From a checkpoint of a small mixture-of-experts model trained on Wikipedia: vocabulary 2048, 9379 steps.
Below are experts of layer 8 (counted from 0) of a mixture-of-experts language model. Rows are named router (the router's row for the expert), gate (a neuron's input weights, with its number), up (a neuron's input weights, with its number) and show model dimensions 0-127. Each number is 128 + 32 x the weight over its row's rms, rounded and kept within 0 to 255. Numbers have three digits each.
After each expert's rows: "mostly gets" lists some tokens that are sent to it at least half of the time. This comes from a sample of Wikipedia text that the model never trained on.

# expert 10
router:119115141094183175164099107079208116132122091108149034138126116122102108163141146138166139062107139143183117116150107117115107094153107127127115109139148167114154176139134150158100096192173162088160149159096150197154161153150120153132085146072161089175143148143148164145081117141164122111145162146146147148133020148145115141143125115111143091137147145119113094159003158114114182136116
gate0:108117167061165108127139093164116116136091158139193093161119109190103104116114121181094104060103189147100089152120107122130132149118106152122128129151142066082171103098117158128191135131165163090155125135166081185171119151157169103063082086130160069153117129142111149176088085112115129092138058185130189151088109101133089111145125064149155143114116104119069089141075155080147137148109
up0:125070112151131147099091116164054098074117149090102129112120152114114152085153095148128100140143138133083118102142072097078159121137083124135085187169104145136195134155119162126096147103151077098179164139156141136119147116153104100148075134118079131120125091089130097089142086110144197109112113166122115144088148112090122099087174114148122079169137130208088141166136104112090098096151
gate1:110118192109164159140113157114180094204161099121111136080086131123149153107161111127110147109060115106108115091062133180152107124165120092105221101116164130139120081123099134176163132164138068092102132121128108130156183115132140149115148150095231083149140160154137183135083144144198115133183153141108100075156123108073080141106141158139173107149093088153084144144090116101139139117111
up1:108120044167123129136147103132130145074131168154116103152154133166127079125123148141156123154182132126132131140183105065088146128102152148130042141154121135082173172120140132109127113118109158163133149134123140115118086110131120095149106127127055193136134083109135084144181103117047159127110106158142154131111107151171172105159137089111062167125165180111199101131144159162127113173162
gate2:083141090097153124071109095109104135105133101156083107131075151104121152059089174142129127101149150049146137147195179151125161163111149162127164115067094117155130131161161208130069108061210106138148082120100169145117109103165125109148105138185110190123079140100134140128169168093156134140152176144108129103139144175133147132114093145119169135081158144147109172112078130092164112137166
up2:078115083115114141064120104084099156095130112135083074121108147089143152082108176133129157127128123071117135136190183124121173168115147156167158107050099098160151125158129206127054126062179082114150069103127152152106100081158108095155128143162103180106074139068144126121138189087164145147123195145120138097134152183147134141117106145114172152062164139160099181132101113081187131113173
mostly gets: " late", " Pla", " young", "born", "fe", " Saint"

# expert 40
router:093127116120127110123143026113139116116140116132122111158122121125072123141094148189150130217137174113157138151192118153083080126131000141093124116146121112138135071113170107154124142144107089122119137125152154095083162164166140146126092120031167094152159119125135104136131137154105127118060109124108165186090153107128132113099152184151155138147110149135109142148147135146136180154110
gate0:128185138094138148133124073127123156162158108108194091147102101107093105155085099177071087103074147157136078134118152174116148145128104107111163121113156131082180120162106159187158078111124177118134160131067141174114094136109194137101112145148165128112124205178150147142123075163139092127135074172144117147129145137158112148086194156167156105145124134163082134146080130154132073147107
up0:146136192125168131123082159087188097087142100149107137157146112075105070136131173153076127108106154141116145159104135100088114187147068107104099082140116094055092150166197106117109112156189076143142132122151116145173109070113182122132120145085079076119128150167130152102093085153086116097091172136125083089115087149089140148081143071187135164197117178092153088138114143125101145117148
gate1:105115169109174112110130126131114073151091107064159071126067079116071080130120123143127108159096125100195081103127121121090139134122087111114151146124133143103130096139138136147115106123122186146079145153093152097139174150121178123077152093097145070111110165148145088124109141115141069104143077155119170185072116152109144104086130137151078108181167086103134097137127104120121086129082
up1:074078116120101103091071129107187154107094086142118166092183100157119168102173187134133056106135185129055146154093124111097126050137137127079139122116099095133159117113149112203128138084109101132125134166116112121134160096097177164106114129122079150140204115156183182142107150114092161166133170203178146157137098148145116211159141156157081158086109106151094117154166149124072189175163
gate2:142153158112147162170138103130150063111129127114163119161089105178143102123052075184106108134132151178142065106137097117127141117122108142142177124134155160076129131128116117169115090112137125089164128173117099126114187084131197075116107125143098067178157175200106165124091120079127126097164117115055131098106114099143102122118155129143199091119163102113130166134163099091134055103093
up2:072197097140163106132134136126157163147143113154165085126138145124142163119203127114122148095161161107131181154190109153096091093120164108171087157163132108158156109139126081116152123185150160131114092123145112159123173170077163179114141095092136209117112093093156127151158116177092129149123165117193147148072126068087086127103104126094089153093139103216135133140067070148091164156113
mostly gets: "JPL", "MPC", " =", " around"

# expert 30
router:092122153189172101123130141194129065151098142138112122133107115145135143175157140111134100110107121100161147138108113141100087155168068228117077137217132128157107154162075161101171108151133046040050150166146121214139122124150126086150141142121114150117143113132095060128116129152142177084125145097146144140115179102145118083118150093124141108152170131128145118088112108117124121087105
gate0:160188104156144105187100137122088120097167135090139097184117138189157155125143150143103101122087145166187088099151074121079085136078075125143155096120120167098180072135180130187185067132144149132167179137144124189152164112150154075103113104109172098147174181165216069110126114146148084118133097110123126155110114099139103134137170111150112101189151084159088119093151092095128101123072
up0:080088088088117183138148146109095161070152138170143182149122108131149098111096143177118124097096097161100128142077087121122079103126130096164102135066137150129215126167177177177128174067146093081101100131147176137122124099110088169152124161131148134140099144164094116136154106089131149168099150145099136101139139104166144148155074158106157121180188094143145153113170075109099144118155
gate1:082189173106120156144137059174159082113102094102148114153167107137139061146116071161120092133062123181116071067093114146150124128093102136077172107123169113098132106131105149180114077156162173143077128172115116157131152087135156091092086066094187134168141143115221071104079080100128101064121106143080168150179114131111121103086184114147179139115111160134097095076111102170077117154150
up1:133138111160140121159075107102142112167130113140070116155156122091105153177125121167107114120101104200116118152078154114126155161176153166087094158081119125116116144128145101150206152149101096129130056140107137080154171156152175159128166056157142172094132163139123110117131086197125088129151106086126128145137098140081117122135123124164183086127122137103141144083153101206128168093131
gate2:092160146109156079136100091173134092159094099137160088126108145144085090146112051144113060137082084161157112166183120085119112124135137117185141085136117165114118135072123122090164085195127157134107131157112140144167140111150159140095128137113163094172159131107107082121127139142125134127173142135104174156116100124157140118083197114073203103120062105162107076099106129117069070113142
up2:142144174106086194114155101102141094114172164196139150133166063172101102089151132174119157132167091106143130151119103119152137143097110084127146186115175113058135118144108108116147156124177153104099059117130120111120095088091144091139096161124098091177176140110122142144151159141153102112120108173158127166153148106108127104196116202121100155086168120146116150176140114190092163165146
mostly gets: " do", " se", ").", " de", " Je", " Ja"

# expert 50
router:116129164150149093109134092171116142132130114147102193155100113124092114083167136155145134110154107139139132101108105127184129094136215113094141180093123129142139107141057148122163128154120109133131136103123104255143195077113170126139137119174118107120145147120161033096128118157210123109101111093089127116113160073147112142126149140142146099149114132157106131094164119123147099145102
gate0:153131170160144159101075098181168092138174172125096060182133117173086134111129124154127108150100143169155125131181108168101131095193168079110113080155168144157164185128159071126154112112166142094149147168121077107090094132104152133098104131115171129123115124142153128133121125117080141166112070184105178190074068161147078133113113107116092072201070074140083129161085122107126089094066
up0:149166177124132080164104121134156061147074151141120101177135167130093188147154168138139164166101176094170100112106131111138147087097116068122117111127095067103151152136098072116074074081123168079143130129165155116132122125126176127155128118097149105142113107140118153165163152133105119185131090070098184171082159064154169084128108113190107092127080124113101086151087140116154107174111
gate1:138107181100119133171072103176153120178102064121124101142092126138111135092139076110109128103109153168172081139166172205089120155161142119142133140179175160139120128101148136227217152191178165156165120110149167105123131177082124151110115145129121121138139140151169144091093114159126122099134087120097156179107150107158146166116154154176185077129096141118131133089148121061124141119046
up1:120179101113178145117138120136107095169150058158113123108072130164123127181196152137106084138118160115171135127131119194134072059101130132156095078099124144076159100127150160189118159134148112155141148152077139074151174131160153176093071154191165144189150071171123145161115120112149110070053164101101140153101109151153115153139179108142132122144088194076177128115134149114083135185084
gate2:143143113130142140133114090138127111196149119086107113127063110142106142171092125151109048138101140161139097109128105110122134115179127125108169149119149202118093108103112134160152161134146137086087190209091133163185114095081097076107127101094128103157108112177162176180090103102113092152154145133076156106076135075107119076087151150121137054094105064156156126125080122075090155127064
up2:142139059129190099115194124075114053199162098105107118124142120164098138174149126157117082116102116190125073192197138121155105096154109131158169118131147093187072110124113128122141191099141140127110096139111099201159171108097129070063120162161126101106159121150049139181162149140139158173146192109078129097070153170110121118087074115095092145142126084098119120189101144115097109127111
mostly gets: ").", "​", ".", "ular"

# expert 15
router:201161141141152176168135071136156122141101094126139099115131083155087100110142109145204122203110136116105083087137105125208137086137000121091145101068127132085163113140065119112221119180118121105113153143103106070149116155103112110093128099068114091126145141158131102130111122128138108132101142146176190196148090137122139106114109149118191148111093158127115145103101122127134165150118
gate0:120176091167165142119157103184096114135178132095133111155089084173097112121109107166169145148159132127171128152163067162084086149157162136125138058146141178153184147092122107133080057176158114152091140110149076115107094162139129128094111136162140156159135161184162086134145093148162144142142153118156100114105112136115130090092124161166187100173096088135078110156164090099095091101075
up0:096076142081082167164182151108171096065146162102115083139156168130177087171142115070151144090139178126164159116128134176160104127110155145090108093096092097155091145114146081166154118084112146154092097103141131115095174093101173120159121116179074087155139111102157105140113162089164125152076106136098078085155138120130090105082151154166100112099100168140166169129086165137088094144151
gate1:117113150085157165185127063106154088185112106088134145131141110100158138129193142133081177153108101108175094141134157158096134078153154107057124094114115108078166195118111117124149096197121140123113126132106142160165152152101169100111114133116135086097154114118208146123098130115075103141164128149153151137137149085091065106098187103153126093149145138134140122091128085076090169137066
up1:097121145129184107086166151158105139094165068086084138103137119140111146154102191166172079058116171196111067070140149122157111136126152142114121100124074181056139105133049155117105115083082138150169149108117140126161184147100174119124164141164118118107123155145126110169165117121089105141152110137128114102165118110095190068110129163130156143130137156132155082070160084148117092073109
gate2:145131167075210174136094134139108173165185094153126135152092042131112071122138111151152106123131129112137181079090059187165109138148138140151119115085129193121163154140138118141140122159123147095127172135132137108111156112129159121165133073070083148142182159118126071099177104153090078099101121108173160149072108136111089139129134175138154131128113100115102112071189109081133110064116
up2:107113082146074146146169156133135061104128156087119117138143205128127130105130112154085133152113150143162111164163170099085151117126088133098130141143164055110098135118119134129117145151160114165132091160130104159176087126172097114104132148103136126116070095121129160160090126127118173167198135123087099094169124107211134097100145089116120124153126122188149136214087092189125156197132
mostly gets: "),", " medal", " Democratic", " Born", " began", " by"

# expert 62
router:134106183124158153105157101147217121142130114111124111194156150155087125113139122104142094119117161100122151132149107117098155108100207100147163155182104130102172044135118135164168105151101157172090109149159137142178149101086096122129152153012105148153159114124115142149111129124027059086105151134123139103147185111148094145134159100134109103136129103027120161136117179135157158140117
gate0:092160100124117150155094078132140110137156095118134128128117094180087117139163178140110133153137141171180132139140127131106055065184136072096189127110181100105179172155127090206178104213146098156126125133141065162141126125140163098091111122128089133117105112166183128154126106145155157136177131079136115133109130090177108128105136118165133068125133110144095133111091106134103085153108
up0:082118159165138126130118110175114142128110056150181145141170084063111118151122110124078136124083108183149154093146153140063141129177099121146099167034161124105134197123178196175069119123091152173125191141088143102127184129165147106097102100087095088139113124151109132108119122196116095116162127118152120186080160102104073095093148151097196113080126130176116134121131153075089161133161
gate1:135138101080138127128088093118084109174112114108132160117095085122131150134152093129143124138072148145185145063148104148100102080187156139141165123198122144078103151076108109110153102180167124136128113180136133171181124105149130094118077089111167103095159155189112079201120140117077070094135070161066154153111148139075136086092178132163167102135116096134138149129137088119134122160126
up1:152138140166155152107184126093125163178164130085120140090170140107098087096104118153061132108107113121112101172068138107099095174155104156113181105098152096124147104168120139200166111133139133080140120106104155112128152090103157106093107135185144189146101118105161078124148165154164189132109166101084122121133119093126183156045084086114137143136116036140115088131146078160102140175122
gate2:092148113167126079178088155134155133153182096133139156113134068163173116160077093123076134105161132116116112061093076122102113119161166083076147101090144166087121172094104113121158131093153099089093177140103081094187175151145180129099137120082138085157137144176108150177130102142100105096148198153092124151121113075077156087105184170187161064137105082117107117131090169137129089142118
up2:104159086134122147118107110172139147169141177090163104137202131160175093105095087106161123090100107125167132113058126063154122085090110199082165156101134157157159182142123151144166164072137145124101082147125130129164146137120162128117097149080088099175121108156093161171087114107129172088113163145168091058145084163132112106045163113094125078158154089108186157145130127149158102156134
mostly gets: " Ma", " Ro", " Bo", " Me", " Y", " John"

# expert 55
router:131117142065175147107096124110137092155181103132146107123078120145149104127175149125169150228133179105168132094115162092103089159109084109140184148174113192121175110144079179162231104136120108117141101113097129075151129102183136079108076096202148151129118101127133122172153097138079098144135156107157168180143006126134115134142173139178156155121145131083127124108004103117132168151100
gate0:135082109153142100078135123151107164108129138150127171113155168112147126108146176072103185118188107150076133171098151091145161175177133119169107155170115111099131149176119153096135177109063082157163057058177134099107133115149090212163106106134085165079087119089116141084153182087157097091068125111123115150150131173108186162161063096121056180080141153142116131136100138181130133122156
up0:139088102161154103068122132168112150108145152151118177117167173111140138123149179064116189134174111155067146147104143088149149158188148129182114158157132117115120146171111141110142155108073081169165057060173134080117139120150096214167109117144098163099097121108103133076146182076157096095067146111140116159147129164113170179169066076120062162069130146126125121144111120168122128102157
gate1:116112177100180101128124119167148171172168100130142087130123144138098137120132098147130133090131117074150168146121101155053088153109107088136114101139154191098139163146114155144163083098137101109059167157127081092191130134158141129163115131124156109135149119151168175129049115143133130175126134100170115127098054132110087086089180159111161096178093130138102095116170171135099145158090
up1:085180148109112160161115129177109158161121087160183149098149105174075136137130121157146178133111131088160124117112087160162152105140145143123150093070161099139173120088153162152176108112074078163076163102166113126118161071157135096096161109144184086115160135150155109114140168187141161131072087179122130066079074162166079107080155141166088138088186116122144141072152181086151172110105
gate2:071110125089116144185081140167116141125114138147184106119072072182082107124143137142129146147117127119192088093143122188103147102182115140075170098159162159128135170141151101156179133135133135161164190185127083135122139087152177122163132145064098138105191142155140067187080169095107118103150150129167138150111131125109128075138164127139117153117122070115084111099129120093149088179062
up2:154160169118197151152113087097162101101151088076109127155166117128137109113146078103157097105139178086183125094173164132140167161138091091081093095136173173088186098152160152141163110157154097107081116179087159158129126176093146147155119140127119177145156136087180139158163136143167101077101124140070145180080118087168125082133117087166084093089132179167106161115161167179168085100118
mostly gets: " San", "65", "%", " century", "#", " &"

# expert 14
router:117101131103127065130146096139134096132101133131116079163127129149150152138167103131112105129138150150138155150072120136120089131119254188067169167106089113183082079112179132134231084127143179123141122144145121166116167161200166118093105117109117101102180138123140128128148108141075122111130125137120130101141116130142096115060182084109101074108136145079159110112039158156149108121115
gate0:119125128103150132185044078123105110154146090095079104122109129164118128134158112159090145091127147113124111094176108125111138099116098096127140119111115172050170145125124081127213078138122130149093127105144103121141172088109210090132088119120142081162137115159110143115145144163083090087086094185115111108119083078082134115123159137164103092105113127181138056118097105120111137135155
up0:099130117178111088114092150129172098132174087087144121143082123052141144140119064110151072096053187146115135068101101191119120132185125180142112180142136114166167131079118101131128168097183150121142184146117162120143079173157111099150119133164126113106114148149149153166135148143109112208135137126103147133092091125122158115173187171137108108123097129114173099114138186110117084109110
gate1:121118125087100161149122086209129177107196084158092103126129096106161148128092134176143115132119121126058185114192079151129102091117126120072149139125197073140192172161082059133125129082102186069093139146141147135114169129066132131176088078125173154134137170123156136098125084133099134077191092203131084140115074052117094162131123118112098137166092131123141123101153085098135118179116
up1:141135136153154100122149182078143072143051169094147125142104186167085119131155122069126137119145134126203091167087191105145178140167141129162087095146093144092091102098173176126096140176169094210183114098103099126152088133201117127074156187139080105129096098157099100172130181121128136150043134071117162125116189190123163110118153134169171117106168123111130125142088170162113144069137
gate2:155050128154099079173126161161098134158131142129118063099127144138173137110152092088136122110143112146134212235113072177212153134094134136087145119174157115132163119164143174087134138138116137155126106138111134090145135085103127117141125179166171127076092107136063120103183121157072121106155138112112133145196144082131094130124137118126095124112058178129159146128124098157169140119125
up2:167074135171102085159116170169111139157131161135123061091117142154177157087151101090102110123123113152129207213130086167219170125102146138074151134171176111111168096153143158097127137154124130160121111138115129129163131084109127114146115174153178115080085110129059137114164110183065121100160134117105134144191137095124074128136151102137083122128083176156157151140123084149148137101119
mostly gets: " States", " British", " French", " English", " Paris", " Army"

# expert 28
router:115178145088142127087115113151164040134149144114166073129110134122157135135255095185123108066111191138177125119163141147126130147125186091113138026105142150136130083151183156145172139143113155093053128160138100142155121083104129114128130116147122128131143145123122083134087090122176104128150114113122126107129054145115136141118140111137145123111105141045134136147095144155113214101117
gate0:168168141132158093136106152089111134149158150153129094116113088161164052142164108130131135167117151173138152097099094153144141090103130099120116139157175194118156127155163176137157104177106128121140160166143130110097089134059143165148073090115109117133124134155097086076083105148074104154101145138101115097052114088094142066095126148164151106186084067146075143127165145084082121176094
up0:133095134176075135157182107113082060113119163136105169168088150081159116170093103144084177081119113126096157144160093099123090146169120158050136143128129122137107134110110099099102176177120123140125160068119168104139139106176132125113162142173150119188110116154114160177127181102113119168145159121102140162208119155099161202171085105078160113089131103127091189135132116116105150092120
gate1:101137118105128178193147130146130169174131143093112145136111136163114107108182066109139093105121140129110105121111105117132080072175174089075173137171144125090147169150111097204078065131094097090094115098089069165179169110139104139053129124089149170154179145157178154153078135155113089117158086158121103091120051071127145088131095112099151072163135103126114147138082131061093113158126
up1:099103136145168076112087135111127103090090088179154161113079079182075159142165114124141085182121086108155099157134187088152086098144173165169169068093112167142089136148109118102135148104101158178146109094146129092183156168120084104118169078156097178098179157135156085127165099154106136082133096165119134083139114159107116087120160135146078177119088174106134094147121179099119171147072
gate2:158111163149145130175078095104124172106104093105149076118116079193134104165131076177120140106077124090119082074145146129107122115147108126148136107097166130118150202145097128179175088139143156114108135161117147139141213090080118135137096081092122104176156134138130063121091146125096185099165093143099171114108088056087060088131151184152101057171092101137096111109072115093078153124088
up2:156116156133093094126108160094141165157093125171150074109155082187119136160126107164160178156090126095119131133163102114117141115191105176193146141176167157138095162155163089186176106140108070164157079210094143115156169070148127099139111087097059075147120110095111130135098101119110109120180112096132109130083189090114087140179138145182141083142056129103114099151118107106135157048137
mostly gets: " St", " United", " Su", " Sp", " Ka", " vi"

# expert 5
router:132146149098111154166134065167093114184129148127165169134143146151127150103191124124059121187108134117155144126172156106147138132150220093142098144085116137096103103129000155155059158103168093153150108104146152157096129125152153080152124161103091142148113098144081120126157096129106114159136146138104103135142121132209098094106142120132120093140136103153114144135071107135093039130129
gate0:129179144090143128085081158172145135114154102135169126178126155117112172090125092199125117167131144148106097072161104105052144129139132076138103104205138132159103175149097171200142107085110155132104145195066141112144176063068165123114121084080138127162151128123133090186114142157142113092147155180149103156102114140153095135086177133122150111131048121150087143101077071101111125116105
up0:155079089125088128073148122075081116102171181116146177094114089104089106189104102101153129129133139083091067124135159129096155144123160140081084135087155057103155180124154123123131159182174081124125176152127100101132142135173138083102096144106168115142104172127142174163119158160086151123101111163159138160110188100069153106088096162097190083116095128103100180137167094143100141154160
gate1:152079102120126110082163099099142137089089191147104154178164161145143135083178154085091154169142088105142146167102179114202188183119108174121156095118141113166088142156177119111090147113142132110167139085139148077062094121135130149164099161188106150106085113090085081140140158088140161113119155104076121069137144163165109147112089082122128161145157156120136096161098114179107163129164
up1:141078088119126116067153091120143162079107196153103173150184137166110144093187157087125146182144063088106138180102157139186184175136122169118150089111135101155054136154159099098123157121109118130154121086133150067091120124156106156151097155174099139112094118080102080131151140109144151120112146110090118086131115183144110154142065106148114164139168140128129080182093109195137132099171
gate2:118089121138072153124148168099176073083108129166122148102156127114209173145120131094119131087137139142096135125101150172070123087068076146135170117114112115066194130132130116087094127134133068155168123129120135162126113109161096119171127165056086143107137084113160141127134125106161180123084127130111034077152153110151151157146160129176123130069152126095159155155074093146175140114124
up2:143101084132068136124165141088160090074101143160131136089169153102194152123120145109137160102151157110084168139136173150111159115075073138141175133115128124081187131142136141095106147114122067134185100107112154166122099109169102097169123183053077152108127077107143140119142123101151202129101159127132060061156141106154147169176139129148135139064139143123172152183096073168169138082152
mostly gets: " Mar", "ina", " total", " m", "ma", " mi"

# expert 3
router:121122142168113144124159159155141132108101179142141183171104097132114153133137069170154084079092150132124104138095106103000091099123192057124118089086105152081104058112087127159037088128157140140119170122152104179137123174125109157133135128081108118135136141135153155103153142131144145123127147113068145108094107105185139118143116098098151141132140146089125099127133139134098098123097
gate0:067114106123108130183087126167125142085134112106139066104151146185101083160139111146068100114110156144151099111164157185143087172150138178169105117152141134097105087070071099166160118161167101088098172127155081144135176111109111117083077090133191085126103125145174124133116125154077121138111078163147086145106084086076128134140119123174112090173087103160142156137109141130070074105095
up0:095109117174150105157078101199085133121112166097110131086171139155136087078159130072102118180094150196131117117157095205127137147123102185147107162126104100099182041113125106084167132172093102076097146095074145153124152142156132139155149204118171102120134132154141116127127089106109121085156098117116131160143087121132122073115131158152148127169147126204118156152179142092094124110154
gate1:112154162151203112095070134123122155114187111047194117147135084155096134147139097095154118084078125148129162112156129105153089125156112142074086138150144161128154149115088040125192075116158191099120113157153079136125120099090169102160131111071117123195093100108150102144131139142130156128122085137103155154116149118161127091124106142158163086172095079166138135090106045097089084115153
up1:165160174072110135085147193120167121137169110122110103201134119146124073092174079132106056101156107188090147127067158175126148169150129068159118107130108144143094169124098075122120095092116185127114126105157145175078085172164137134166140102159086102139110175121171093156118100125180111126098130091142122107096152053182121113091184171181122116141140100085072139138106120091147100088148
gate2:098131175101124174052066080127116159187128121094156099139109116128125163109094164135045105132082203110152100153139135132104084082153141086096152135117123161123172128115114127166107123178123085139108157116090110146184161167094147099139100154160181117183127131154122169158093140177150092162133142137152138188138109136136135130110197186129171046128151076133158117105145142089095135115095
up2:177117088153073122149145099123130086138162119127164146096197139141077202143156148121110103087081089065123162110071138132084151162106179141185094131160092160116120130161113142158121095127139138103171037161111156182152090110191080140125105154123109140153062116158167113175130118174123142054168108155176069152134146119157144118081182178105136137149125101141153111111154094074112176172096
mostly gets: " Office", " China", " Richard", " You", " Council", " Smith"

# expert 19
router:139111138083129200129160172090196163089103119115154123088167155105145171129096145123148129242110119141111127083166139132178104136107141159116100190146121142160101229105148172123137122146112053119084148138135113135152101155044152093081117129097082142205162121134132136135134112079125103101114105135138120124108000067151113135147095129125157111154120128118103141113141138140088151118116
gate0:087203155170121101150062135109083142133119105104127104089093127127105110128148135140128097096074143087123119118182115201159058058087152119127132095181104167140187171117141107124123076169141179090117117194095108151178150073095112093170084125158166097102165157136117097118115144159078117155177129135155161150085135108082130136079127141145144085120106071167103157150128121075140104145145
up0:078188113103151158185113114133104100180192130121160102122095109177166107124110156073156077059096118107130155154168110137143056060146123111107152141145091101116125111111132116107124113105116090051100114178092089089150095133116136078158145143133118137122197159095153123182131151110095130130134125120106135096116091099064070088101137155122122108085134104201167102165105070132146186082133
gate1:155143096106094155128138108113063091096128078102116058108139102101165087134125174088108141187158144128163092122103064172113096140105137153114140178140170104103145158129121128104127152108122182145129112108103154106114171166147098109113111163106135159107164145157073088208076159163095192078137149142123117152129124086116162162114140074150133139133181172135132150144081151167144183117157
up1:151128097148044138119158127099075082096107067102121088118133092113164095118106184096129183195172122111130093098080087153125095131111147162127146179125175127120146151143161109119151170111110200162089117090149151078098160159168097113087134160110119163105163121180074094203062141144088172098164171143134121128146118095125144141152118100133121123120184169165105161128083135151152186096153
gate2:145180092128136144101158135152126138076086072147122076107167193122168149054161146105124156201162070128134144130034103107107151128110085141168109132137135154156104146115189145080132159128097127177110130089120171129116090159090112082139102161165093135134094090133086145121159143095146117164087080112178088148183101153147178143141111167156136152119100125109136167144131152148139089106169
up2:145158104124134136105145128152124139069094062145130099112189190131151144068153139102123166205158085146150150125035088104098148135102106154164100141151118164157092161120177140082146162127098120167127132099133169108113072145096093083134112149165084152140093097133102125115151141085151124173094086108179113157189112146137175154158117157140120137114098107100140149160132163158142089101154
mostly gets: " trans", "ev", " in", "In", " released", " ex"

# expert 1
router:164162147058154160112133176119123032148122110127146104127134126132124148120165101119130100006129146142165136144139080112120124139157212158066159168150162162208200193097067139145124118134107163107098156137097082125145181121143140090090094126099154097123160100142132185116141082109084127045164140133134114184111070144197113128117129179178137135146113153135121101111235083087130052092148
gate0:153095118072140147125090048098143117106184110075103123187119122156097105141109063197070109119124129170143097125185079171085104070134181167101150088147107143173158147172126160139176102161171095175072144171165145184180166111124120121134073123088166135196126149176152118113095156122159141125132165090127165189087069131125103118055151180166101105137133080091106103132166068075137152179056
up0:172148092181116114139123173137172153105098109083186162117086085196133143110114137174161120128123169078142141126098145061188093138138169139135133181136149116147158145143119143096155111102111147127048150127127119131167139135166119132156104114164177093130109104120098084199097182129173070141074144096083184159108133182130137099060135184114117126137134105104082138161128170082196100145182
gate1:093116143106141172103115102128124093125174103106109084111128124159109101083111077094137127111156158148124083124094106093079125093173145152168161157170109147055159142139151114167201099103108115135092129162056146166100123141144171076141143099148108119156126119141168083161072111148137108144136101146143171170162139114155073077150164178165121089141181136095142138066132122164086150137066
up1:157090072077128098068165081089139195149167106142074153080165101109166122168095092145171124100149148180157095101159168078159177103145140125140138138168076160161073109087090150073117129149078167169139147164119135143139129103146093172108167091185069131100129129141096190134157139098169135087130195141080177160126110150109161114112162155088072088169107104134120162137158099098162178160158
gate2:142127164158118123177074170182123127121115083107137137184130088124107091067122096159061142085101072111149123110156142181094097131134140166140137088136133106123097142130169094181105138125104161111097106220088097166156146072088174099131148155150156102178196164145154144174148135135141149104160105105093160175175136073099142084129124092166133141160047105169096125171148143128065123153148
up2:163131114184113151131141059184072157174173092083110175125073132134108113147124151082117122127119165077109148084068132144087100096185114069108179167088113152139129131147139104089114126126157076085098153125100077093127114120154128162191172124144154103107094137125126128101149172139079143071146146085101097112107117155120083081120127123111138103168181195117129077174104102091166076105105
mostly gets: " Sch", " series", "и", " during"

# expert 59
router:137144179104114152160092132150161132109145135132150133148131132103128135081184118124146102081125112198155099131168116128148135125119089120108110170111150158097125216161141119137173114154134136126155171160123101041155139135160111118103138103072157127165135109133144144144000101143165099100098111142109128144117190150165140090147120110165228133110086124045096081123005140104139064126125
gate0:168107155189174165137163138151106126108134087077152187108107090153064084083157136197137104170093149094122140094156068114077124075165181099104115113145146178123181183109076135101128109133104170131097168143059148134150190100194122161113078108127103049183157109119150128140176116157158139138108134184143129172089089172158109156120161137124081093119118134123080087140128128070111087146125
up0:165085195161171118108165125094118135118177090173124164073112158159087094163150142161154133198098142096105153158171158180108145089152106133088084108088091174168105123081097132062120074094153079158150132093100181142119140080140156166161130109143150052124144140072141109150120109188089164143150068131086119089125141130103125170112165129183112116092155144101120126154135134106169128171119
gate1:147096129116145119159131134115130125101107086102151161166109088110111042182121073177111128192130137128135166096113109138127117146113147166112151058160150168101170113064105126191128085126140169146136155101139089160152140073078217084093120043153180106173131153120127118156156132135111132052115074126095116144095108139132132151092127184094161126146141114089076110107094104108050103168139
up1:132113136124138073069099131122144130090153163171149093146105191143124172200114194075174068102132170143097139102127123144102110145119107123149123130106094101133090185133082117092154136138104156081107141116162138129138145171105157126099123148126086155111153140150159112102097154182101145152126140141167153104127101164143161144155136083165101151098116158132082136170174105110211225132091
gate2:132147113117113104125173168130076162068117162143097148127152123123098076115129179086106162114180085166200080205132160098131159162101144141127105165177145082134119140084212145139184170048155137129132142109110172143159158116144087171151143179167150146123085097110098122086065151105117104137155159116181135121135143161092173134165112140129166159115162148157097139164075183160126129140160
up2:148142110132095103122150148131084176083124157153106155103152132106108076087132165087111164104174080176190076201127162113132152180098126131147116170167145095127117152070213149121192166057155144137142125118123163151146133114147084153148126173173147147094075108130118131070080175088138087133160143102165125123158139175070173133176117135127155157107150144150097165160091181167146146120146
mostly gets: " Jan", " Ba", "ş", " commun"